config.toml
d_shared_expert = 192
router_score = "sigmoid"
balance_loss = 0.00163
shared_expert_gate = true
lr_router = 0.000845
batch_tokens = [32768, 65536, 131072]
train_tokens = 434600000
Below are experts of layer 2 (counted from 0) of a mixture-of-experts language model. Rows are named router (the router's row for the expert), gate (a neuron's input weights, with its number), up (a neuron's input weights, with its number) and show model dimensions 0-255. Each number is 500 + 25 x the weight over its row's rms, rounded and kept within 0 to 999. Numbers have three digits each.
After each expert's rows: a language model's description of what the expert responds to; "mostly gets" lists some tokens that are sent to it at least half of the time. This comes from a sample of Wikipedia text that the model never trained on.

# expert 13
router:466534494536440489516491473530495492514499532506454475509506496519485502507484470449504522514473524500537464488488536480492510510486467475521494485526515526511518506502522497472497528475480529517485483539522519548490531456493500520514492523519534497534460508486507487475455495592551492523471502507534508459523528517522514506451477485492507514508546529471496516538505469510518516513541499521467477527503515483542517513497473511491505470493510502512454451517488461528498442530490517508486478520512544475535517524478551534519497524458486466488502478501533473527469499493524493483533480483491555510488505492487504501541483553511482502462463481500485553515510457484465512482537500545503511530556483509491492456512511557513464501479495519495526479496487520507492514506534487
gate1:527491499528510454542507505503485481495475506447514486541480511517562450507492451487489484501488490507482531488469528457521451513534514488483485464488513484520520494484485525531503513472505471497529511483465535512485551505498516479573531460478490499490483516449489506484525556504493486509497502459552564467499463487496526508449488508482511489492524507495492501491543502504518497527537507487523517485514469490492466527476500513518516516503485484491507519539533509502470478498520479523539529537476508525467512518475504496513520473462498475511498538528455501489475530457510460525521493492494508502508487503489462532521495489489470546521490475496569469482482474553482435507500503472511485476493509536520528487539514542516519515556523503487449472505529485498521442495503509
up1:519494478463478480476514473491483484537513528463489472485509537526524513551464532513503509506483504501489453462491523510486522506504458479522457484505536530543455486530484497541511521526536529514488522542494492503465485535503478454484493560468496513521509488459502482503431462452519504485483507500483504536504507492470464532529479539555473464503488473501499548476484532517470487525462505497436497518536529484462505558488481530469512531486482565517513490481464499492527490507475459509434501497484498512521487507456474536502502528567477512503504503475526483507451468495534516511520496476507501515522524492484476468509522528507492483519542547520505444512521526509475494471492472535534498483509480492470508513498489484485501492517523503485504504493510474486505507513500490
gate2:539473476548511497513488455508504444462475534528482528498482506522459478504535511488478491488461514480508481490497488489464506510460473508549527529525513492487516504532511536543489503516500470473485478539528519525487508477515462483492494518511529494512503536510496465524492492513486480470452503504493535526516517481522517524491504461484491497548494500545475542500494523487531504497463484510555499507477494502495521499507510500527481472515449494525465511481488454522511542498529508513487460498516566521453518549497520512498496518509488474507463452508470545481508460506477522494512516503519522471494469510502491480507485517454500483420508446542514557525519457565535460500520469472504511507515470502511520537463515487496478492507487525491484498499516473528527473503570498
up2:515500469465495479518508498499517500463494483479490479530457527508503480489532515503505505484479513507512486539497500491475454506484485483524481509498541496494497497476514515548495516511512504469472512544513515522503518487461485462488501518472535484512507497521494457515527508474525473513473500514501551506522483521488436512505522504489488466517527490536455533501474500500497482500472526501522511495541498520491434484550506536505484487549499507516480512556505479506511502512464539477529470522519558525486492545492524538485496525530519483541514476548499533533503478491461496494472478476503485468491504475493467471537484542441528512435478445486496553470545479502461485484526477523524503453497492466523496526452457482548481519486523511499463519502497445490524478545524530
gate3:497540465476444462491464480539492470475482495523498492508524506502500507547460506490482516492488505486512485484559570503523479467505497520494480500492551488478515495434485504486535483511511510469499509473531458498482519505470490504505530529491519534485479521481517487476536502523524484517455496507509511477524500542513466501513474436467457482510462511524516538499537518509507464501472526512506523503507461465505485495508509541459483499501499539518471526502529564513483433493486482450486539549478495483512475488486497538533510501484549508478524454503503493457504515488504451511518516486546515511475498466435517435495501534461487514502493507563488449488507535477524506506488499509526494488520510506491496491484460529502507547517492491529502488505502512465504499513497530
up3:498512532531488504492489476546519490488522500529495474486483474480514511521512551492501490540462515495492461461518491460523553498527473467507462520478481488448503468498498528583479503479528478528500496483513583466520517530528518513459473491470555516489466483482499499499536554500517515534484496482522523489492473504470497492495456471495494504537555498440455504489523510543496467488530531490499520499491527506510492490511513508478530502494529521501504474494514516503538478448485544488544503534536497491504519514492459506498525500488529476502467499499458496492546509533485513495461518483479505506503488518478513485430471489514496535524474511496525508477497505486520504531486521509515504528519531496504499496450511465523535508461498531528462487497470534559535537515475468
gate4:521505510479489531518524468510474488477503570499502488494506533510499505486518481492521540471480496500526516475509509434482530506543509484529505507495479493534516491501466543556500564505508505508533455458496532518513505452494534543493493480506551479501506499495471504538493513486498465480489519523499552541497503523506493497465494537431514512493530479499508505531496514527521495519490553543458499499501497464480471536486468511486515521470513544523487467497525467505501574501513508528499495540510508507433473474477495494506489463498532493508481481552482567523470498496472489473531508493461533491522533516459490492519458508474500477472484509483473510488509466494519530495501518500516562502518491476536467543525491497511510463488528509458472494535487505485515489500543478
up4:506512468477500513471508556510460479557477494499530495474518491489547473474471499506480502504491513506486446498558516504511465511511502517469500520513492530543484529503501496462500464522486459538472499546488489546506493547528500452481490507510499489463482495483512478494541483496488543462508536508496495497473496489496515480517490492483488518508517559508472474473493473520486505486540461480520527464477487499558488468520498493486506471481505472496483557509506497530489473516524448507488501544543475492502540500536517485530489491549484530495507465477461512509495473485502556470481510510479513488484525544589537516526535480527507536536504456487472520507485500442511508539525495513470485455525462490521516481501480511501546549522473513500513485502518514460501492487482520
Description: Table pipes, name pieces. Pipe separators in wiki tables, especially election and result tables, plus inner syllables of proper names like ton, inc, eph, urg.
mostly gets: "°N", "ton", " late", "yn", " fl", "fl"

# expert 9
router:478517522529473510511535496536498446515506485507522514495490477488436478512496514515494486502493484479516527512513523508476487554496542448528521468512478526495519459500494501517467468495473502486489503509446485523507513511498461484488491528500552528552498475520490506501530462499468521526508526527548477494458479527457515526515512487527517498496501524518513525539446522479510492494491452555534528492510480485508501498533464494516524521471508524477497525467503477520470479494472472512517549540533490477510542462529487493508469499460474482530520487489500532480545518503519485507515508503486502500496485508537493498496565507495495492455490496502524488503455477561476454487459494487526502533490515544471506490435489489500512449485534525524501524496531452479449504487486569
gate1:479534489474500529494495503570469515513481465483476491520496526489461515456533498481485496531531511428529543493546458460504482504522504487506543520518505534498532503490485526491515499541505480508505492486503502503458475551510468525489493489504514487504513465507524489483515541510483458497497548518480547464491520488505501469510472514511472507497494490488474524530522504456509501471539478550509526510489509461487524479507474453522524507502472549521490484468543479551482469493479522528498514507510480507469516491523511485525489483440544480534471473511464511458486505476495487554523510450487550509514536454464475504482552516489521458473516444526527490503487484516461467473500543507465508511528498505505510494494524489499532490537543490494463508520530460504499515512488496
up1:471460511522463523512522500506499448500472491458496515524482476499489518508519475538524494543479496493518496517522456537463523513521506515499494490509506495502526482522518505481511515478493468477500476510501521517510529547516488496481493481491551524497455486509515481469564485512535524458505512503482466467493518470515476566522505471537553490449499486499483487547493510478477512525515485539502529478480494471516529461488482521475566458407529451486510487515478436503543506505530480527471519499510498523530459481508465540516528497506484526516495516492533494474521495533443518474517521489510531528497480532522493491521516512524481550459515468491456491492480491496467480510488504435498493486520518521526504498510526479492507512508512524482445526528506462477502514486478513
gate2:523517529505530478515498475515527472518494481489440517531499473549468507545480512452499509481484529480510459518512515488529474476493515507523520543529528503500533455488562507483486492488533522477484525473436509471466512494493496492521476478559512511473496503481508514478491487494514502488527510497508499468535478491481530512447473467514517492453510519506478533519526461472496504496540508528507526529522515537516488526487464545480490462558516501481517502513516506534532521477537473483450463499522548512491471463490488522507469495475507471483525520506516549488536524475489470526524512508490515459520496526516501530512428473476506461474460474506506532503494477486537520483496538520504463436563495479472457511510481512486475482537481516494463501493505502493500491477510509
up2:491502463498454461514503513508537519458517508528525477471531492484544487504475511489493485515497506480479532541524466564490511472528501484494474448472493495511475505500473537543540531529474406486500491495509471505526494509531503514472505511496509497547529493505511478499512537487489474533526502526499539512463502494537477495528486462504532483519469469492520473498482504506516510533503460483501490529487501490488474461508507489504524535444441526510511447518503533519511447504503494464567549518455460454551514545537507485492508485525487514501477462516506460482481500541484520500467514495523474497473502458505506501492512520486522525504468508497486510510484485509498470534488513490472507543469493475523526550495487488525547476525524488494486511500508494491502523450445490
gate3:455463526490463509530495487501488473540477507435530522526476478489497470522468499510481505507535535473490542448494504482483535525513487485500489498496501497462492476501525456508503485493548505527546474486451564484515484522469483505537501484503512476456474451512536513484457526524497511490562510469495478482499488518478493547496484505501483518479524506461487464578482471515484504505511491518516478497524498518504520508521485432481554502501506484547531514530501511519506511532496468470500517496513487475506538503475447494500571495495521537530496478473507495511497504519550528513528553445528530486525496511499490496454467523538495520498488504476512515462473496494505515486477559481514485506456484501493482500511473495521498527496508522525484474492533526498501473488454529
up3:461496477537480515509505546544527516530476499433529491507479503539495535465516580506517527502531479479477537520519513539519544479526501502488490464527492494501484494534511457523472503521523510472504452491463523489472489505513475503481510490447542560517488463508545495449489540518539503470535468526492530509495482509483453514515505490509469504533515512459499460529469512513455517529539521511509488550450479475465492479528477479481527539426469536532551483484490537505519534505495476499566517508486474525505492519475446507522529502495506544503514488470498529539478494517550506496504508476515537515500510487472502531509517518501506501504508476475474488475493463495474512517512501512511482524503513497498492515483487476505493534499487519511504490492551497485508506487497504
gate4:501595498484510537451484510518494484523483482507506478500545497533472520501498485485475528472470484530499499495566498499457518497512516477546510476521546496523519539479488488486515500501459463486518482524521495519545448505555507487500482496535520491455557508506511503502498480498524450505504502499506506539538528494557480511475508486503512488512485496500476467505446511513550515481562475499489501524486502478515505507480501501451474475526497473529487494458522477552523501522504489490495482522499471509522479513445501484469471523524497522496481533507507556507484582460481550475494559508520514504524502460489499475504500514505497480532486556497478513464493495482494504510543491540494478467531467468481496509539512546515515471517483497475498525518491496483493513488487496
up4:510488489486486552498515501478506508535512479492538468514503498521478518477522494467491530502502476504491502529541513546467482507500531507476516484520525464523463540538529498478528489478467529463489507500509465524421469525508507518542492481483475506521526505508501528557509510474536488515508456554507494500506498441506524525501530522490505514484470477521469477442508481525521527480473502487476544524524486493520524472430524504455527476528513494542495519479487458511500456505510546545506520495513492474490497536476499476466473476508497521509528554499472502463519518497461492523493507524531480488489484488467469502547524534489548471498495528486521468538521510523468487540495496498491492497537523494484523460513531536465544486506500460485543539506475492529509494530475469
Description: Function words after subjects. Infinitive to, auxiliaries and adverbs like also, not, would, and relative who, which and that, mostly after a noun or subject.
mostly gets: " also", " not", " who", "195", " they", " but"

# expert 1
router:503505488504460528511504495487521474510535503484486491465496495526504536508504495519474479461508524510480484517503485488512469494527513509525495524511472462446504547520544447478528505502504450499502463498512486493490493538488518546457496505469475496476550494479511528495505459437476514472498497503485495514495526532503503470489555462527483548513474513491498456498519474477479496494488515470514491486492484512524520499504486451534463491483550470513533530492491510519473467510503493476507510548513487501527510486493468503509472502518470550490485485484527492518487456538491509489474507508527462504473496506530502491475534506516512532531474513534501497529539543532547519520453508483490462508548469546577488521511520474448561497485529465506496495503454478482518454439518535
gate0:461490477503483448492488558493511527501496488502489533503500484568535479472508508473515513502489486489490549508550508492476482515502508493535490483496587522505440540506478495453519534496480477501520496495540495507498501495473514477471524485503499518519532489506467494500478510522521530504487504482494528552503531477505475518477535494491497494496525488470461531527453512537517508489493524481504539481505510473475494530486508511505511516467466498465500488525482501498453481466447447483483525485451468506544482538515489503473512509510475493499493474510535514567463529510536534478490518515495482522549551459442466496513498508497471533524456496454482496502481479485491474485547450483516537504481559502509533522501515501528480544465512529512503480524497485512484505471483492
up0:520521505447461517494496485496529471500532537488495473487542462529497501486484455533490506501501454485519444443518478499522492501481500491485505483474531477479499481519568547509515509486477499440491480511503490485549495521496474491545498530479497451524547491522522507449516523485499474491510502502504490515479535482473496467500524529549508515482520518508511476507545503503494479523494531530501527475492564493488491488534482495505454515475533458493527515495483487576502520536509470483545521474542471506510483548475489498501459481492516503509498466522463500504520473526498483516471512471513504513464496516515534465515474541496444465497443528520439490536505483505480560509502491495456482482534486490487466509499485480490508525524465526524487473476508491478486488498522499
gate1:495485472497477443507512466514464500523490524484512479494483504486468531544500496486493463503473485478529498455515524497510542518495472498536462459548491551524528491477513512521553520526487497494502521515495526522503497489530519487544522542493535427544468463502502475485501518491507482517475484506473585475529516517497536488479483531486478482452485507463481507499432508513535490463476494545522492464538545485501478517499536532520513501459471515510481519471452498497486497540506505508503531516483487523498488530488480513499490425499493499492498518494448515463529484476487487539501534481470512510511476496498493478504482534452488509466468488493465495507473513554470495507471503522524495496484458503473456504516523489515499466475520514528486507484500479526541520533494536
up1:516463469503472492478492490508505515446456502538525538539476520471473540490498462523538487502483514525482474500487472515522484511473448459469468486548528494488472491518513521520518542508496504475478503515512490514528514492542487458448530533482536477514444443519505461488493500476488469509502493504519520484415480503511539506495527490521517500466458530482491502500475464509502521484465516483523557469486517470487495509515495552484545495468509461499525517495481533478481546530539516508541475509482538514500530538507512500503493499510523535477502507511479484484546527490498504491456462521478499482495500479515510509516465519495466503486511519496539470536474481533455474474464496481478485477526462491465480553506478449478467481495511488519485482506518478473466497526479479
gate2:454487506465468535495487467448488518514505504482483498498494465509468533516546511505473486504487515480513520473506491519519493495527532499502565430542447540547499481462538507494476490501471471490496520508515527514460534476460500512500474524551531519508469476493497552492541497458525463548466540483502493472481513468503472480449510508488456477495474501492490492572522511484484521509531499480523553491508504502480505484505519517520498460453508511516476519538568475484503475505523511491507449517513508529446510508503532496478517511504499492489505493525489492487484526487489475498453475487483513521520496491518524507513490480549575505482511468506499494506469498528487546504497498515469489503457475530477517496516521520536490531510494525531451537473528532500503527482491497
up2:485506538486533502502547444476530445482463500526496514507480494512498477450482459545515483515477497488481469520470460474488530480495517506516448519502481500505503526490416522528471509508507513483471481493469542508535509482469537515500469470498499517530498513486502498500478525500491485488516514475514495510479505472493510463517515482521504511493503475502489447502507531491497460493504515485505546480475453524497497507456531508514528467506495467500479478515543460518546502551518519487532474474476479532482511496498508474502501526494508495531507533503477501443541516516460475450499518524490497523491473488497494526506535471500499504501448526496472490477498521501491454430491482466472519569505497489480515509532465526487468538542466494470443512468504486530526507496496428
gate3:530495484509510467511522527516511476528496475506518504490489538466496519482513488526447509544492530468520534503502531526526513469551482506481510479505510497521509472491530517501447486552469507483490465527466512482512579495490508454528518501518450520513469502476520506488498507550512493508498516544559529513518521494472472509517483482534457440487495458516501511506495496481485494508505474524514511490491551518464488518509539493483480500457471550513468492474510504527513489500514498542482564490500548507500549503460492461520497538501527512496538487508471472435513534477534539516513511487488517504490540483515506539508494519455498492485528520497538505470512517462507450517549470523516506489504484475479492470522481469493497497507521515514480517499501511510497561469554543
up3:503456461519519500507538485469522484517541528521536504439500551531502537472555479510485492483490513466511517531499510503500484490494481534510483439476516483477509536501497497513505517526516480509530484465508542492488485550502541488505539492467487457469503505532551449465482466495528475471493493475480517524518511533484482514539474484506490482475514485506505500469499513512511501493488502475503479513448512499514510494515543488539492542516524498524533495436481480519516517492522506508490494486470484502510528442541502535479502514491486472484446519512493486458513530505499553519528460540505500494516520509491505540456492529457539533519540506542473484460491514483480525490497474463556479539541494500502519481508524477498549452504508498496534466561505514531510503511503514
Description: Opening parentheses, name nouns. Opening parentheses in running text or titles such as (normally, plus head nouns of named bodies like League, Cup, School, and mid-word pieces.
mostly gets: " (", "F", " League", "′", " Cup", " House"

# expert 19
router:501500476445506483492510484513508516526493511507496487488507548466514509471502481535492475498497514512494468494492511523484539517510491444508461458503492517481556540504511476505530505514525512525463506480505514504510508503478489476527495514494552484539508502487499474524491500462541531529488486479490543461485530498500457528548487500493528512525465508505500491460485450487513505502444482515471521492512477531462510515506539527494500500511481471511487487526529473504463487511517500555504517524501481477465525528493465489481488498473539508477506513512503510508436483511521527519476471485519470486557494482498530490499503490493468530499478511484487489476493504446501490516507522490534514538466471441468457509477552440624503567512464492482486530497477504521484520510499476
gate2:521474457464517493501530502522505490501490513497496428507524507508508542503479481486486525493517475504519452487464479477568536534459505498499481507523503500501539514525553489479478500475470521492518517511459500517511513505483518525498479486503536456506482480516547464510482495506512489478493481511485454523493503526496589507491541494487504481515541466495462484534476487504498464499520529529524498484451498503492469513506497503522486519504501476469507537522487475490532494505492471515495481465487495545487453491493477483460525450465496540531510533490518541526548484522497536484505495500526507489475505479502471558518496496461488431535477484486494506504480480473509506484501513498463476489517448490520479523560561510485487497487514455494515483508548493463501514470564457
up2:513478459518481490502499506486547474486507490468497482469487453480502498554522504468484454516505502500501480506538522486511493485491479525496475492493517516491477468498487468484485526483495521495533479479505513532522546490507493474464490473475501518474530489474502451472487471485447505514496512491557488507517507506482476493513511538522497487489538509509495543461503483502518479490495519491460488525488526543487503462526498552510432531519499466511537477482516507463537497443452497485435518496502514508503436491469470510537498496475486497495538521501556491516530517450494442514515489536532474514494486484513466488437497468462528461480478536485508539459523531500530503486466512511457505465505503472526525442508503451498466520489530524496473487514481525499485494492510551
gate3:498506476535536477518477520506473513532485467502502517512495488533490510510488519527495500462489507473448489482529504430515484558504509480537515523488514537491507494532480478492476538512484481522491518489493478545480504478481496558519480494547522507529500499457497463505495496492499476468487520514548501475510487522453491510515517465514529503503515530483456529496473503524487515520505508521510492497506503517539512503506493554520464487520517586477481474536530502513510535454497502430488481524497525517457545501491515516477503504497525494539492502517500511495472523486498508547493453502450516504505517488524490504486515523539540511475500559490502554489518549555530469527478506510525513508502473447477469505502547479553444536471497522538540512518504521529520507504491483
up3:523486496536521523497491532466502481495520485504466478518468515518504535422465539468524504506508522491533523538508517509516509503496488502461485504514518474490498469479506539515476462481519544480533510515527533444514507549550498528510488543509481521474546536511523501477481477490471492469504491505484483532496513485477536469513480494532481511557479504514515449518500469466483499485502483527472471502522492471494463508474490489490479516457459500526479459443479516463471466469499490542472506480505478511491534530527504511506531500465540464466505479494534477523481500481527475456533502494498498497472508490489491510536519495467477471510485441510540452504466502445476490493539536459475516464506584524508531481515509530485483490512493518480477511502525497479488526494490516
gate4:527495477458480497493528485521486472528491486502528491504548479508502516510506482457504475504471444497536439489486503454513512507503507459509540479509547497500501463496487509512497528473489472487434496504494515517508465500478499464468489506511515510530515463514488510469448491477488475541486510450479465499501506489498468454505463457476497511478488467526461484514455482541509519477507510506494511499536493493460451472523488505477558466538521480462518488492495502485504492493475514497514512510458512470495485519514515522515547464523467530576486526507457474515507551489471507476512490482492523508479558509503504495561477514490548457499505511523485518491501505524481515512517518505512465466496525438498511422511506499468488467486503507506507467495486513456518458525495465
up4:515484473502472484510515502500468470522512518440530480507546516474541481518485518535536489491483543473494520481453482468530493522497510500518508451474446498492488453517513516512499537507494498530534529496505547494508513444479536494476482519485493525498483524517515494421514486497476528491509527486517502466494495479518508518488513500564494505503483498519510493494442522468441473441455535504473497533505496449474501509520504514554452489482467516531449489531502456507499538503528476527499528511498511514479488533494512509487516507512483489529472506524507487546512506487502475499474513531519536477475473499525468525544510476511492524494492469466523472468480507537507490508499476542544519503488477569493518487486512493506528497529475487450461454514483535500502475458496499
gate5:473453479556497489530513512511515496491492472504512497489487520534460512516514491500525517518497487491470445496548537513526485538523516516512525514553552512512524471519507488469485536478512493461464460500486480511489522478472496478531501523492442483483476476502528498464496485480514482460520519511508539525528535513534497504447523512520503482493506511502475515514479510513495496534523499514500504523521495527499505536481535496462508498486573491501507493503526517576516517537499440543494499504445565522505481474472483490498482532505440503487534481522501507477483520502479507502502484492474500518488495494542498497462495506497501477463480526528438519508469455481537578476516513510515484477553507467498490500514478521494511490506496510463498479505515516469447462463515555
up5:503449457538538518504483478478541486499512509549519492494487516512504518532492514491492487487507533479478503439504516525507501498504464499486483499530479463512502542511498509570489517515554474537475465507488501441487492484476472489495486524488526515479493487509454495502516519500558488500473488499525525517501465497524515505500499492488480514487467541489512511492488496555563476507545501502477472485511505476480438517564544487503558499516507508521487513514468525504482535543507444501474486487507518478493481481472504502498507506502481466503503518486459471479449500542491517520493524496526523475501514502489508507495481528528551534500489518518516481463480522443471498474535460482539548529537517499514501461498480514523512491479527515426534512519519480498463463502443499
Description: Conjunction and, list items. The conjunction and or or, often after a comma ending a list, plus list numbers and capital initials like U, J, R.
mostly gets: " and", " or", " U", " J", " &", " one"

# expert 14
router:554507534499524501497481495466494482470495514475470456512503469463466473476502461499548490507467516476507515536543492471500557474495528532502527498492500518506513506495514505529481513532526454488502492523499519476524466494487530482492493479553525484495520514498515522500497491498508508539509477479466488526480515486499493488511484498477497496492508494532472477538518493512502506510562506501538487471476538507413480506554528530512535494554528513488519472492521476506535491513510527525512448495494521518497493459493471502528479507519543523470512494516495514482473518513465504490468524523454514526524495532559527484488460516511513481471511506479512470472547516468477483472498479465516558482477511485540538522512521523510497483517531494502480540487448552461430523458463523
gate1:493497454539502481527513500521526479532476489467540531509468522495491534431487520511497522495527492484458479502464488521514444467480455504486542525502530516469521518517506512495430500517500490485481505502496522455471475519498501519495449502469518499511509472515537514469500525457553504465497507476509489484496498449510498498514465531518487476534453469464464547459506519557449478503521521550511514473491479482493484534477497517439543494490460538496472488521525523501456532511523500482516504455507500471465533497494480488505489483487510535505504533475459503530500512486512526540476509479520519494443512539494488496490520526483511505485504457504491482488503496497445516544460495492506517497490515486532527514491480490505527504497559502509515494533544491452512480526480472
up1:464520453499504492520534509511500480506502499457567508479450430513506522535507516503470492468505500525501480528440508521533471513512490529534502498504524544500510489513509486459479486503459484507478495469517504492481553483495525515483517495486476513567508435513548495486502470528540487521481506529479448463516479472567479485511561487509537513505463525506520534481501511531513515493503476529527516531489494509489490487516464509541532516489493513467507523502495491498481487497481475490466507479489534491532451525503466489498473456473490504540505483512506479535524503495550478526454487493557520499490474538513488519516478494473489479456487490511513532507501494487503525532512483505496459524499502489510498483485429477495507514492558513535539475527518457481499472484534521
gate2:440447514506493520547505497524495512498470457557489553482495477529493547479528512516543473535469501518515510489463510487489514507544495492492492499530473498480552472473496514475506569515466498500510537480551478506501520470481501509458514506505479478522510499490510511512483497538495500503495518509534498457502475523467482514510507493495489491479503524468487521531471449526540506499518500504529541521517497501496500471531465494527515518495504461509466508514540489491469506497490493476519470559507522524484521474508534489509469541483525507513555491506469496460512496459555492521485503500490492449506524528473499489549505501450499531528500521448468558547476475496476470507492498503528468537540526515465485526466486550510494512478472490516489523511486520494539443486508462
up2:507480527494545519535491521515472449545498443507522490491516520518524518493481492478513526488489493529496508498488480510496487502515507484493526524508491507506463550481533498463482514493526455435489495544497465504480525498497544542559520542478489468512484515518446516479484519493498499483521513534542508515494476500479503503523489542509492450479479480475468564460523487478518531486525498513496500490497496470520479511489508462512531491481473498513511526505496526504491478488492509536490500518538469471454564493499471509486510539483523558517543491510454472460485482500499498480482496520463521452471481498486491478495496503467533521518450468507494462488522578488471525499504525487487487479498539587477506473503560497464519496484523462528501506475496505495517488472512517
gate3:496486501484506464534486515531475489511468484512495433465489494510502481489528475487496537506501519496468498507539507513500472487460486511452455491544507498498520517484493495484512539519529540434544484494511510558485503507511476501527497503467508463547468508462531488516510491484475486496427485537478502488533536516472494553507549470492512431504485496481510511541487540462510482486494523496514557492503490499518509507483500501517471477472523544509461489488487489527513539523489522537487493534494518516524480558490528480526460538496490483496527523498491541505509534461535502448510481487510502514533513488494474502480492483473496491511477496504475502438542491481509478504506505537524505479521495482430493540541508531480460511561498481508481507498456538514508525478513511
up3:512496507475505473482486500509560528491503441492461522489525509510458497515542534476514492508477525492522540528494468507512557500506528478532528497509492503550499469492542512490552526517436486494503493530506458480479461486481483536481503506505496534534538467492537497552488495517526467523517521490507495507496471471477476479494497487515508535525524487468519502529466520449528514486501516491473513515514526497484502447504528497502504487509450562516537504485519476523539468451525480501490492501489509532501460481522461517482507525481525516492501471473452504515517474485484469544481490452493493535479492451514473495535530451542500474464479519511509484528502496505502478507459513521475511470455550529489511440472536499505506477538508502513521475484527508504490499446464499
gate4:516511478473513514479490500512470529519486531472525475480501452506519555477499511508448498495450488501521473439462525481509508499530471524500520460537468492525518464546480499513498523537534524532512501483531514551503491468491537479536488506492508536480479474471554506498496528501476464505511503491512521505523502534549484521492469512490499493547500515528501476550463532460479510526486504523492434494474554474508484507505514481501553521528471448510495476497522485536495459515490526484482511478489489493523503510519507505446493472506497487491506519520532516484485542524481503450478516494519505496490447518495521501445528487473510526470476502513465512502485509518538455499520471489536541507509507488495517524502521530498484501542482481506585509489538515468527502460506451
up4:494496524499493500528529513496511464488510527519508500514484512501500466547520476464512528493568538488469510526527499505474487549470529502496467556482535532471504521475517520498524453452488483458483491509474513461491508540512485536449480469505524500500492469523434487523529522504502511532473495474480461530492502481485541466489559499506521488505523523490499515507500506521493453472523505488488545513545448505534511511493473524508437477482523517483504537452472485491502543479514497539473493531485509486480465473482494508536535475502527508510473471525524485500518455459475533536536502482521484534534479492485505509535487518539502466527531472514520458501476473510496541510469509486478467507495515520472509489526485482500519541523515543510437497498480477516479527510496536
Description: Copulas, role "as". "As" after worked or commissioned, articles a/an, linking verbs was/is/be, and slashes separating doubles partners or statistics.
mostly gets: " a", " an", " be", "==", " /", "′"

# expert 18
router:487498460491487470475447472486489524483469512457477502518514496485488497508501496496507599500492487488512523501507475465502507476516481515523550536480510555466499505499411431554450463502521494504478506500504506542527482495504514517515496489532507489488472518552501457491503501500482517481481508491524524506484459476495536506510441469524507494488475518494503445474491508485495486483471458471488496467504512474483533489437498504503511488477501482456479479491495491499480499497471498501481501512528492503468490510484482487537537514486458503500510477488501522478486493490514506523493535503469466492490504509539483490489526545498510462532475493544517494539426513459514482506515475527469483509506501513484517477445506465445454462536484548523481512529500498496472508537533511
gate1:527479506468498507500506516531514470511497466505522459482477484462494571478509494520500489466501532518506516565533501529515468558498549507495461463550511495502551493519538535498523530484499476474564511511482466461478479493515554537455532511478530490489477494472497521546480460462500512504460523532484537514493499470484481498528468503480503509496492495467490522528463504550460512512536515500503506564505511497497469541493532507530470476503518566488517499497463542512497522514489538499484523486511542499486508513512489478502504500521514513478514480507497525512521500478548475526498489483510533525510491469483490539501471503536482477443532475488495518472500516500504515450487513494521491473500515454461524469495516495523472504492502486522453537479525492509499551451513517
up1:487487458466471489503481456474504504494462547500471485508447489508490492511533489477498523512499522484513527498478484479525530508448488512505504497494501537474490485483468476516437481491457518466470534509512537505523503478519521490542511466477517510503496547530477478458503504547478489480531498486507475483479516492505544514511469461552472483503480550508488459496459496469493484491493510500477516469540462529491531490507487520511532447504471469498501447512500456511495460458485557486526474507532496543546502468500537498470474509466521468489499512479506514473468504529520519483522515487503514463493508521531481483497531508461464496519460488552536526487469544495456499495498484504489468516521482506514488539454487522483508522521504548536505516566475480539501514536485511
gate2:481512510485503506499494516553511505504481526516490496542521453532521523504432495516523514435435498503493481471520521495505484468484553444490504515537501458517513498471498488490495491505531518491508491505522500520494493491494472524530521541488468501561490508482503481488502562475524455517484500521516518482486504521461503479519521554481507479538506502511500538532492540525535522511473525507512490502511529499502442439523491504478485512480441504515490476479500495487504510509503511519499482525479515520494543495510470538522457548442550518500504503521490457493467501487500517463507452487502520545473500542502518507491518531503535501457472498503470508484508513533449448526487493522507495499489477507484510473473562504532524483480556502499478492505551511488558517494486514
up2:489487472524494501506493466470491485502514470479516480449472549477481478494547521477464490557539494491491512518497477508502520547517460557491497477486512564495493502501502512549492526474454479493493513482482491467479530498510533465461491438492526484442548500516511504507492461513521515489485525473501452526539503474524483516483495475496494483451484497501480484486514473473480484493535473505491527493483481482476540547491535497548502471506545509492525505542511497496490490518469473477496508482516494480503482532494530453490533462577454485516504499496513497500510515491508481541490521516486525454511502452492446491535468489466459507531552505498536492498497509444541535490521479514510514500482548483484450491511491493496498516521459495502496509507468478538476466499496479
gate3:493500468477541498519469504524531465534515482502497498482503496492527484493506564501524489507524519484492505544532498507515524508520493447473547492486518461504522504494506519493509497489473472501492526493445487480522515496485523539477473500486490513531531541496563509510516514517498505494492531504496489467478501476427530501490505493526457528531493498527515518527537545528482492501485560517486477475500444442475500548519483489490528485470487500506500499528531504532448498506486454493524536490518482482494520468504542481533454450469506549500515507488500481505541490520471490507492521472506506515487510460472553578478505494492477553534494487480517451482512502500510505525503440530480472487525525479475533491492484517507490496502497464436514505511482495497454450482498472
up3:511526498485478465516501520511564488440486482500519523487500488496503526533486517488523493559529466486519480466515530516456518490524514485512495522496530455510523480516513501500518476499497490473466485520509524530500440479514552497517514479501500505473469488503525538549481497550485474490498500528527470463488506546558516498489488493454481474530457537489466503482485512516501473490483536506458478483493515483502508499515480491438496505487472456448470505523519472478488498492547517528533485491513486490500494504514497517562476414506499474435523550528553491520486482479458495512462526488505523509461527513492478478513482513490493492512464512523510503490494534507442523485517454533515506504464487505509513473516493478464498506517466502479501482471509482520516561473514486
gate4:519468526507523533515529506509559470497539491550547532482480516469500560480539514524522447459506473522483479522528503526525468508498472521491452494493494449529480462515547527477535531519493516490515521473519503439485499516497509470509473502470489525496533470458536549509506517503495493506538492492489487542482555508510471496498518518503484499522493510501489531525472475535483494521499524539505473519474446510530487549515499481498516516527481520507480516509491514483523509479493498503507478440484506507531506479529495481498516522547521512488496513513481470518497518539499501461481503491523479467505501489484496512476466470504501484449518484463497491508534473535519506466506488439513536510472488489527496503527477523499516530464532452453521460440533518527538502448526506
up4:512494530488518521532511528513499462497499510539484451476492513469506507497461468507459464506521465531477478491492521545502485545511513487445473467497465483533536475473537555485552528499517496497511516566506458477496463515481508506465493498453513496524486511463504545525510505503483483492499513515509485449469530492509495480459507516482489545508531463496476509484497466506564471496499551528535500530503472506487468460519485476467449489523501506513527499523501501519520534488496544517508515504453502460524485475516496484477494486518521487501535505525495484528528506505492530475499523488545475517500507483474517482506488457534478530479519524474464504490534466531520475496447526494542526486490538494524516525511544548562539520484519471485525480505495477465496488465480481
Description: Table pipes, linking verbs. Pipe separators between table cells, especially empty ones in sports statistics, plus was, is, were, are and some proper-name pieces.
mostly gets: " |", " was", " is", " were", " are", " been"